config.yaml
hidden_size: 96
n_experts: 192
d_expert: 48
hidden_act: "swiglu"
norm_eps: 1e-05
tie_word_embeddings: false
beta1: 0.95
beta2: 0.95
max_grad_norm: 1.0
max_steps: 4763
Below are experts of layer 4 (counted from 0) of a mixture-of-experts language model. Rows are named router (the router's row for the expert), gate (a neuron's input weights, with its number), up (a neuron's input weights, with its number), down (a neuron's output weights, with its number) and show model dimensions 0-95. Each number is 500 + 40 x the weight over its row's rms, rounded and kept within 0 to 999. Numbers have three digits each.
After each expert's rows: a language model's description of what the expert responds to; "comes before" lists some tokens at least twice as common just after its tokens as in all text. This comes from a sample of Wikipedia text that the model never trained on. Tokens count by the router's weight.

# expert 24
router:441436530469543535478517514529518531556564521465526572505534493535501490540543555513547501527454456469476505507459464538496450455549548437565465547545465532483519450481562472486508575517526470451543479551441455555445462459545523452441513532465530464523462478516458554526547434508443466424
gate0:459449526508500462501501507515483470493499501500537650544482502520552502476435617497501489513630506548510517453470489454502488534495547535532479500487513510459500510528503472465499482537484465534499485511491457571480518523521549446481529546491471493422470537417604412459453497504498513485
up0:503498508474465501500502543423532536472510507398516399438453535562589503568481528490526505486520429498467537467507508548501496411523500532475469532510495480497492505505486493519548581500499482428447519498494528511464448510500503497538506462476512500525611474507418463441456495555395503539
down0:426586473498504500492548439504424489509522469493499591517423512449485534419501519502505546447498413425499502489500477509482501493501505534477541557533513572569499491487481387459529454495452495540501480615501507503503573522496525514545404528513512452502470488474538496493486464534521495514
Description: Acronym capital letters. Capital letters inside acronyms and codes in tables, such as country codes (HUN, ZAM), positions (GK, MF), and call signs (WTAE).
comes before: "C", "T", "A", "E", "L", "S"

# expert 14
router:524543482482562476534486515529540522537443522492530505486556523467560423484456530488526481498442495517543532522463490555456555553534542498500452558552450561458466488483549512544443444567493456484494480491523526529488553454447480536426433506440554568494472508556474564461521546428436443483
gate0:459526497533496541499503489475568580436528476500508529505520461500466522499515439452580493487434449578602523497530496503518490531530414556487460505523450433522495519528489565392503513456543488565473501529495454499493404478567593498502501475558473550511496496455500513529533489526486542502
up0:489521500538394448462507541524523601495506464450448586474508485496557549497485539429563522486468485495496492491489509500528587524509497482536455497552543474494567526485563488510435519486520466520520477499488468505468477490509494422498502417484498544441468514453518502628391494480488482495
down0:474660515469506499504483502445520578572501502469496572432469569506536507500526495485503482490494483471458491506542508482517489512553543525512499490489498527528447494498487607488431523476509509392490446522468468482493480550458447505527519509529446519497502467504511411488455515423551588497
Description: Clause links, table line-ends. Line breaks ending election-result table rows, plus relative and causal connectors opening clauses, such as that, which, where, due, because.
comes before: "|", " the", " he", " they", " it", "|---|---|---|---"

# expert 1
router:540569538476528499540443448487525453523512521428523451543546508542518591444476475523497448529476534568524480524485464472460513554559506540537513488497449472512447556548498508539531460477498476540559452407556575512516514540574501534567447551455498515545443468458514464505557488497522554521
gate0:504450504470556490487489520507500498501483541539440511515530526495442510456417570507511490514509485499571535520481604489527490489494563509544504507509507522525523500478503399500409502450427654500567478527519504491501506471479513498494502452499518446504593439462521450493491488500472580568
up0:500498572502464542522570531505507529440498501515456532485586495500498532463610554517385507411467485522491590500554506478559477510540536522469527503518479454507428494500465495636508525515408490506470502539505501519523518477538422495497541495494502437501481556525500504498512500453517522500
down0:464531556527487481607535566566504500474493553526472616512494535536526493398512496447445504471546468456509436498515530524521513516519417507485438460497511517484493497496498505530492448504447513502502460575486487506535505525488405588500461470496442503527505508501482489642507498517506490489
Description: Nouns for works and processes. Abstract or technical nouns and noun endings for activities or products, often in headings or before "of", such as design, production, transcription, theory.
comes before: " of", "==", "s", " ==", ".", " in"

# expert 5
router:556535431481511514515484569466464515541483486515516555436509450554520483456480529498439488575455526453472480557584476445508429420436468519440492523474458495529524450546437492429457457482529466526511537539472506454488512548458473539450472538449438534524528540544445482474446548475477486536
gate0:411519488499526439517508561523440379454492504494500504576527532491502499509471396487487491508413491507498536497454456492522461544520531509519442496589565499448547460566503552452501472617482462451579485543523497509516506520450428503475535517523537491501498531520514515478465472494494501475
up0:506503479536514496482465501441558504435532496506515535519467571525479497482435474490504553521501368484616498513489498443511500508489509440480501493461472485510506472501473498495497552558453502441511527510480492578473520462562508434514499507530441491552500457619543540421499510488488461608
down0:450408498506511424490516501528489499529502491501513520508505470498538513532494441457496500534508508509482504499433489529471515467511526574457524524495633467465501499488566515500516545495533497530454508516497509502498372608454481430472634557503477509460501466547480523511553529520500505582
Description: Locative prepositions. Prepositions of place and time, mostly in, also at, during, within, throughout, near, often after born, died, located.
comes before: " the", " a", " 199", " 197", " 194", " his"

# expert 57
router:540527453459461511443575561461545574523444527445539500528513537450547454546468507488473531502451516454546479426462457526462537533464535463534458560464439532461446549453458467532485530561533472475522497509513516558544509454501507466513539525473557440518459512542479572464561552461491462438
gate0:389502520449505490312503459527481502513434507497479542502508515556542507490500509472408503496530492493496507469513567543480436459427503544478490461449484474485498514510533493555458474488528496523545534508496506389451461495516516499521470466627491511507507456494524506495503523501521511508
up0:510462501463506492581463483509469543451419474525482500500499486504498457509512615485484496523510519481458545495490477547504523484541498513504505502552503496409600518501499586475537506476533614496426507484502483484442502495479514497395515542500504534513414497546490540501553493498432427412
down0:504470486496468502571532501491495605542506474514486502544501504397583490519382487530483516507460476419503476461497516516356512490467542478497536486497478483494483496504500456483515504509495503486412521500480512458512510505537486433501439510483502477497494560498477432500404478498468392454
Description: Small table numbers. Single-digit numbers such as 0 to 5 in table cells, mostly rank positions at row starts and sports statistics columns, plus match scores like 2–0.
comes before: " |", ".", "–1", "–0", "–2", "–3"

# expert 20
router:500516480526513529528449550476432462532458482523541448540448557508493622555478501453467433470497478467438501477430491435525496532542436543507471519507535393490478551550500546495489517499531468488529459527483500436525529550431453470496573531474549540525454455428515519479523511447463474504
gate0:546500519497485504499531498550423478493384561596498615428546406501443546564504501521519616471499438533481497501500500502516503539443514503485522536500486500507502504517556534443502507435566472493549504509520502569480443452464502498487511463486513505497516455516492559494579500516510474503
up0:517494488569505479512546518433476429490536557482497513569501387507503521496616503486461499499469617499500480524483474483562521497499492498497493459482501492496515467462502499457557446505495500497489504510495533485494544525500526506487330554487452498490565505494492501531483378501493523547
down0:428532525489509550488486490554499430509485455459488526503502463539512501505586510548518563499483446442500497472543465496508461521475489503506569602500467467515505515502600444514496504499463489455507510444464540508541467417426506548491502506450500506434424637486453512493502432451500494465
Description: Past-tense verb endings. The -ed ending of past-tense verbs and participles in narrative prose, and whole past forms, such as hand-ed, le-ased, released, played.
comes before: " by", " to", " in", " the", " on", " with"

# expert 31
router:457500476456551538453540505446511541521492537450561562451495471448399455438560421506490446477468444542545455470544495488481545512485556544504478533519502535545545514483522444498447453492425475544545455466548461467522508552442521542472472453532494453489497520509410518494433500480479452535
gate0:518502509487465503483534506505505504439499445497504519544506551498492459501514463494533476507474593497503477495529546541503501451546465432517504513436493500508545612510538500534513505528529498516503559471491566524480501541472390513508496490481497442505498459496347467508478490458457340505
up0:463495543500428492529491492598495532558529512425576538475486532476501537501444508472522418549494407445507517432492495532490473524499490504517534482360468513493486539479481503500501499481520493535523470503544458524501427494481438497495424509527599484448437572536533555508540514492482504477
down0:547488509506476511499491403489391486527505517512488458507478558507539479536483500493497539502516597531506476488458520500540475513498534501489511400536496507485490467471455449419442499495491487499461481498491446504499569491508500509424606503609537508507506470475549508499600549451510608496
Description: Table cell separators. Pipe characters between cells in tables of numbers, results and stats, plus table markers like —; and Apps.
comes before: " ", "\n", " 0", " —", " 1", " 2"

# expert 18
router:465558454568523485548460458495442545432555533574448479536451540541525525462460530512473545547466455518526573471479472533504516474518481551499461518521506507552487530544451546544517465552490492532573477529523551434528505555441548520495533457567508503560452489493553535435432423496505458524
gate0:535502508487517443495483500550469491516469489490488535443429517494505500512476500532494476547504533481499521482532502526452570482456553529586468512384500507476469463472493500508496489573527448457503496496462502593486485494507416531434356500540432528427456483500472485557447566479496429500
up0:500524503547486501526528520481451496515563501509548445485509497388501536422516473522419499525469520499448494555491496492578450517481488582470483411502514482543514432480493489510480446552513552500412436541542501491503500501499494494525500446511530515503526502428515341483508492515499510575
down0:500522500523612527435481409484555513514475474527512499529501496506514554515516493388486486523451498515513528493502512460482520507612519408495530515515493477464502521485542494493489511495539496503578517412501510462474492448519498443491482532438480492509512502444456616453482526617490504442
Description: Auxiliary and linking verbs. Forms of be and have (was, had, is, has, were, been, became), usually right after a subject like he or it.
comes before: " been", " a", " not", " also", " an", " the"

# expert 48
router:450522499456554459530554486539552537527482561467509489467507453535515548451474512421410515528451471536564458542460437509567523501525548462554434565495521531492441470544505443437486498549443449534503456546543532547558443540509521535503521581509551466517523464465455504486548496476511494464
gate0:447467549457559474463552492495530494506466594551482509544499502607465502459461542492420476557428507461546524502496496504578526479478473476498500537478490589498541442501470490483507515495514592522442455501499491499490530490444515509499452526560524423504521515422552549532489505466494407559
up0:499514511505468522514497480544489445589509491500473522489505475534504504565548476527427453520559524527493486500508491497479501506537418479508523501503533471504501497516474498501394449591473502493536570473501509492542440535508498559504500329440463514444481470508495456540425487553505600507
down0:539489496449460408496494447495434555479530502491503512523543549516500493485507498460437569502464531487538558490510509501594500498489536483437490536562499522511499404542467398499570510457493555502510442492479466436457500504472539450598543524592481497515500526436515507512543498509502422531
Description: Sports competition nouns. Nouns for sports teams and competitions, such as League, team, Cup, Championship, Stadium, usually after football, rugby, or a league name.
comes before: " |", ".", "s", ",", ":", " team"

# expert 56
router:481466570508534440511516508452484506526437515508485479433547507459528440526528534449484483447456447455507458580474470493425538523490579454542501559547464563496497510449554532535465447559458464537463549490519535547516478452466541565444465537461552571477522511590478540461494522478518502508
gate0:504476513527458516482487540494502538609489461504522507495501479530497523498506502446526559539473496536528483507514524483496498495534534568529339592481478510509400484501450496499503484539493504501456500482562528478529501483489621487545590503525539502499596600543482532509505483505481474493
up0:379439534507446510496505521451597516508503497500506531496501487509458490519605468505494500501441493494517474527555515503479469497619500534495489483507444505460484538502494464534513491538550594500542501444576479476581391459541522508501467519476500490500500476493547492551489509500556490399
down0:544486456466547519489562489477507518566485547516494493505503475494499508447452605416503576493451471580528397461492532525451500508464577613416550537462492498472488530492508485491507474529500435520545514532553526471512418440504573465493496496524480477504482502451488563500513477500460523507
Description: Closing parentheses after numbers. Closing parenthesis fused with a final digit, ending years, attendance figures and scores, such as (195-6), (201-1), (7–2).
comes before: "\n", " |", " is", "}", " was", "\n "

# expert 9
router:525543482483562474535486515532537520535445521492530505485559521466563425485456534488529482496441493516544527523463490553456555555531543495496449559552453561459465491481546515541444444566496455483496484487522528529486553455448478535423435507442555564494470511557476563459519546426435442484
gate0:510460486509494497391548505577529477503484526482499468518473529465398504516502529536500480496505498481500481498501501466606549516461468484463487528475521460645509513409501499505485516469513507524508516595527449451503498534530554431591562498484487546489470501498484488514511479493606553510
up0:471489543592484493527519547517508531488383486477499520504536450469344501483491496454465549548524498547392450492532571476557498501498519506483457447500490466567492460473513454542519495506485500483498449508498475513512445501417513518521444526520492511578545409548496500530493523489493491478
down0:476435495495459500484487482484479497500491521502488452521499425499501490475493462464500497562469340537483488506506505463517446502502613575500553493498554502602545495511526486388462473502450500510581496471498494492507501523472560518510508485497497418477484574477553503473513501459553425474
Description: Table separators, list dashes. Pipe separators after numbers or entries in tables, line-initial list dashes in infoboxes, and year-range pieces like –201, plus can, would.
comes before: "\n", " ", " +", " −", " 0", " Coordinates:"

# expert 50
router:444543472478502445498469428496495420579480563484473496554546484480521515436476553521440521444528469559489558452543458485429559569457510504501495458530524559499491489486514518538516518462529476540407503543486538494559528444491469551586508563533542498473517420520447491487506465475520487443
gate0:506574512494601458502498460506496493519506550517602458500527511487399499648535490503469496476553507518528535501505481477501504526515539526556455536524507482526510502497522498538550503425540432513486510478480498493513459520554433462504463437579487525427463524486477472502400557528501462520
up0:442560547507516522542417504509503566554509503477500517493477477500500511529496540500461495464505529533551426514435498642498461387561501527524499543501493508507519502514437479484504481515496461512534487454440443505440504489510493518554459466495612549509476463375532502500525536527518515500
down0:482558494527468486517484471491530501490501523485495448510500438506497497602494504456498590487492472607536553505546466495617500514506492505544480497448469595497499411455454503491482521493540489471471459550537512536572460547532498543563539415520498501468459497529494581507481483503471557427
Description: Noun and adjective suffixes. Word-final suffix pieces such as -er, -ce, -ers, -ace, -ster, in words like divor-ce, Rhizophor-ace-ae, seventh-pl-ace.
comes before: " of", " and", " in", ".", "ment", ","

# expert 39
router:521533502466448553552540521465485552447528461462544509532484534449543484547533543452436535514466557458502486507447453544505484501452552442532479542437474453433479511471481438550475521537451445465552475526525434537464544456465454452586538437444461476566466517552528536474539471528472505502
gate0:539509501564493396502499523491488444494550494489481485402519530508544548519480468499499465548498451465499487510543507505472502499518441470530504503480520485504459488529509500614551535485492501472479447510535463509509539481476449490475510542512511497488396532535501461528491517454292509506
up0:400494551429498561359501481486497464532514406520477505494511508466501478482501515456447477486534485495526518517576453508462468503491496498498508464495503567499551542499491493449442511499505550426439528526497519497480515497480619487530497500486596497482557499499471480529535503519535381494
down0:480502500486528501519503534471495425504572511539485461446449481505550489484559454503484510583450468524535480508446529579533494512482439511500458474461522498572492350567498453500555538500500520545491497502491500516533505488556509437478538511528478492498498456501545458489489512426395495610
Description: Day numbers, scores. Numbers from 3 to 29 giving the day before a month, as in On 12 January, plus scores and coordinate digits.
comes before: " |", "th", " July", " June", " March", " October"

# expert 42
router:501536511569546547535479577451443452502513448514506453542448501531526572517491530498462497493482441409538558506452451431470502549578428535549464532491516467504460531546508542533448516462561447462538471507510522479539517496454435495451543528454543516495488464459520460427527517467503546435
gate0:494505500496494450475509490517489493403431471468525503506508464502462607530449501531431500468607554504442498507451505481520511511480596468577502540524581507473501521522492580516492510471428501500547528527439479502499485500417505564434512494500434480497605494510499483518499569544481504521
up0:500456532501496496494487457520495488494561491522501468539574491506377606552470485396447482488467576472486513490508409473481459408543498492565487502517596498502498462486510484474501559485492500571496493501500518556437510530468504496504522498506498509508525496520486389500513507482487607499
down0:519499454501493491448476558553549458492468476493498474470498433509501602504430511526461518518493563510453575500466544494500488481465561444527501525496617519595472422490499428506485502468448479498522534499500500562538584558453514571555556500578451499546516504503482503497521459496465509475
Description: Past participle endings. Past participles and -ed endings, often split pieces after was or has: recruited, constructed, expanded, used, sold, served.
comes before: " by", " to", " in", " as", " by:", " the"

# expert 49
router:521543479482563478534487516533540521534446522492530505487557522469559425486455536487528483497443494517542530525463496554457553554534542495499452559554451561458465489483550514541443446565496453483496479489520525530485555453448482539425435503441554567490471511558473562456524543428435442486
gate0:492389509451500499448505496488571506528532474526440513433457497506441510441499481442496562583511533500467488493532577490466492445559487496498496511499530493501530529475498453500469482443499551548505501532482528484488535554491485466478556552487465491388435513582498561533480399534495576460
up0:508483498501538490432510537481422440502494523506536506574511515489533498497420497467501513518480552505480547448495507488515481563544535456495474480446514424571574388556496516500535474525505501433521483431600477529521498492493510488500455510449495524523521515508449492627506515513385510510
down0:492515452547551499502487533440520501504540516514532404491497467503501492485491498519492438550533483483513524367503498446547495517474484505518534509502515504572525492518487384452482482501466504486368411484473436596487468473503492501522426519591507496437480487487482489515498452504497440521
Description: Line ends in infoboxes. Line breaks, closing quotes, colons and brackets ending fields in lists and infoboxes, plus country names like Germany, Kingdom.
comes before: "-", "\n", " is", " was", " (J", "\\"

# expert 27
router:456483439538554490519455525551542469507462497545516452426495546476544460542452554434453465532448487517508537465518452546511523564490464529442470480521471538499524530533566540565470457530461501458545475551450468491547537437503490546465441502436447552434562446457464557473505489449466498540
gate0:500492501576427502505496500485482480516544543626526504509504489542489463476490616500481470497496492488495485380435511504499412507507502394420502540457534501465563542486522484428514455510483497501501507516439502497489475502493498530587488502503504455522496519544539610462503501532545510511
up0:526525521492674500496485461449361494673471498506512461497503503504487475522488496503484516526494497489487486534490481492500435475472496456501480518514540523467543531487516495505498395497501523507534506483517446508495517507499502572468517504550530482468420503491534572520493512526503539546
down0:523551510558502507534513527494512534486577471520511459464498467419497531501422504499470494476403506510479512498460576512469562440480461505424549471447470462465411516557507522449427471471476499497481488554504566492536548504479492501494503491572501528415531522523567500484576603521466531518
Description: The word as. The conjunction or preposition as, especially after known, served, such, or route directions like continues north as; also became, including, like.
comes before: " a", " the", " well", " an", " part", " one"

# expert 15
router:545454455503496480460574481462446538543523493485428465555487535571453470555516506541501582538490562540528527457543542521518536525425501456535466517482483511567573522542422476520527537525575483511550469533538495493460437493551550514480548536488501490556552548479517518503435531480558565531
gate0:499409501471474507474523503546375520547518502472492463498524498493460495534521538516498508530531503505494398490499359502643500505474532477429557523534498480491548488429501553542533514499573493484535528547485468510535524503491522478489501496508512470541481591497516494503514497498490532588
up0:421496428494474463501527506499499454500488499506500586488496560503581528496545491462502596393503491440512495520526510491501511477487493512501436495423485499457485499500529519478499494521531548546506549500467483497497553458470489501510484495468511586501481365591498494566413499522499427426
down0:496511441463452460520510493497448533439501467480489401511465522525489546468428538530587490600510503547548499494501416492578467468501500542507498542566485536574501478497465540494496525493516556483570513500501473503470410480477430470476465573555512401504492569468437511499494497493501510511
Description: Line breaks. Newline characters, especially blank-line breaks before headings, section titles or new paragraphs after list items and infobox fields.
comes before: "-", "|", "The", "===", "\n", "=="

# expert 43
router:558553484428464515533448413474513449490476494490541454523459500477497547476471526565526445479480492527519422473451436473512463584562447556509511454537511476545468563502539525507473525445452452490469497481451533457588485498492484515462487555494546520435452425502486531541546544476461474569
gate0:514506543518490531498482533523498528422514499596584515477501476499500499494476577472512514504508471507571524532534497478514462502516437603512493488596478534497587513470492501504464474478495498498554502457492510429456494446491540499412577467365518491497490463458470543448504458568478503546
up0:477519505410467548485425464557465500627533482489500452478538531505500629531505497501500443505459492497522523497508507587504505496498528583541442414507529501496507505482484463539548498475505485519494504390502530452471570509497509484488467499523486569501485557500477507559497499405496543472
down0:498475500484498500436487505501523501489505500496458453464499425406501501409575509474501503556567578411499486453562454528522474455440508424491496506469359529547508421530502503452479442495483518446483501533470497528499561504530513546509519498517609501503501499514493502504501504529544484556
Description: Verbs and -ing endings. Verbs and verb endings, especially -ing pieces and words like called, known, use, make, as in draining, pondering.
comes before: " the", " to", " a", " for", " as", " that"

# expert 0
router:529531463461526552518535523545456518571548444508465540543429533482515471506524536557532475544514525449553512513477480525565519516484449554441489505507449485554438476441437459482459438483444442471469554465440573456468557511432453536452472539476533544480550507498529507545434489475459491554
gate0:607567486484494478516492423594534497401508492499562476437480472495547500496500518557432502521500495508499515516512504501498518511488503495502480468602490510502567470526386429514496539505525513470463548462498495480486498530540453537503521420495419520551490632495495502498503554492493512500
up0:542456497503518519518494511498482499531542500547421499568503500492416529521526449518651457531562506517500541494613408563454500519522487517500491507491502501505535473395476499495485492418511422465506472540495498494490462537502519502530475503510503476600513505493492501577484510545572482505
down0:503549494522492491468488460495460433500429468509506502452506482494529448515524423509435481545434440503535504509505495477485404500544447364499512503458487491493491543472490434505556495499477497502509505454528482476488429430546511501567487496513351503501496589483509532488510509524497472577
Description: Preposition "of". The word "of" and similar prepositions (from, among, within) linking nouns, as in one of, list of, rest of.
comes before: " the", " a", " his", " birth:", " its", " these"

# expert 3
router:435517485497547462488499545512445537537471512557541503487444547496513493539448444512430449448461457556421515466499552478485520499494521440487574489529500533466498455556562542449485528520460472443534452471444548524487455504479581536596459541558488537489476447540468548447550500449510511454
gate0:495518458516519502562480478529556508534463500506487511576517517504554397424499497532513517447490451512519488522394497490508499590492420486495465433565499605587498486517505467527437503515481519492488515465460501522503459522557501499486481533496529491455626504469484469488496531599517502521
up0:486539513497474501523558509534506507511369441482404503513507495417513425452401552536573424488499531500505500527493508488492505451487389510490482498512513518540475507544491552489531501482500610499496455520504529517425470507549464533514474491416548545553492479506464508504545499510538469496
down0:500489523491542497501457453501452501455500580503515534486457445503490525498471526484498499495491351519502498440553582505538464497567546494531466497431529516499509553430521505498482442491506474513483499556525503496635512461526490512438507500516458498540517571511509526506499467387504508406
Description: Plural word endings. Word-final suffix pieces, mostly plural -s, -ers, -es, -ins, -ons, -ies, closing names and nouns, e.g. Divisions, Redskins, Players.
comes before: " of", " and", " in", " were", "burgh", " are"

# expert 63
router:489445458476528587467542451445442563470527530530476536467431439476513486460542443517539484469468477564452463451576522554483537542544534525467481520492482484487568518508492477482504459490509533472524452444534460536436531565451451460467534492519531436564544563517529516459449485468584530503
gate0:499454661454498502501587506509507575493434388453514566515508497462496502470513511498337487543482505483513457444499510453580495522551556500506514498498445560526500472458526513463538513488556480500496497454492503492508504521496522504496521488544531544470517497506458536496466534505470481508
up0:491487527571502525523558549526504504424568492500503630515468499502504506495501397500516478484497502545407485492469493481505513576538505496488494533495500510498489521389591468504497504500538499498415496401490505502562551498516515462494504477514441578483476524495500520558433576513521524453
down0:451500501561500516475496516427513505554515494533498451490475495499578497416390517505384475503475499494486445436501507494476492521377498491469507504493494480482493479547511503470489413489558464484557485549495484499496483483472491526469501571480485482504495556377503425554496509406486487505
Description: Table cell pipes. Pipe separators in Wikipedia tables, especially after empty cells or row starts in election results and schedules, also Length: fields.
comes before: " ", "\n", " Title", " Conservative", " 1", " Labour"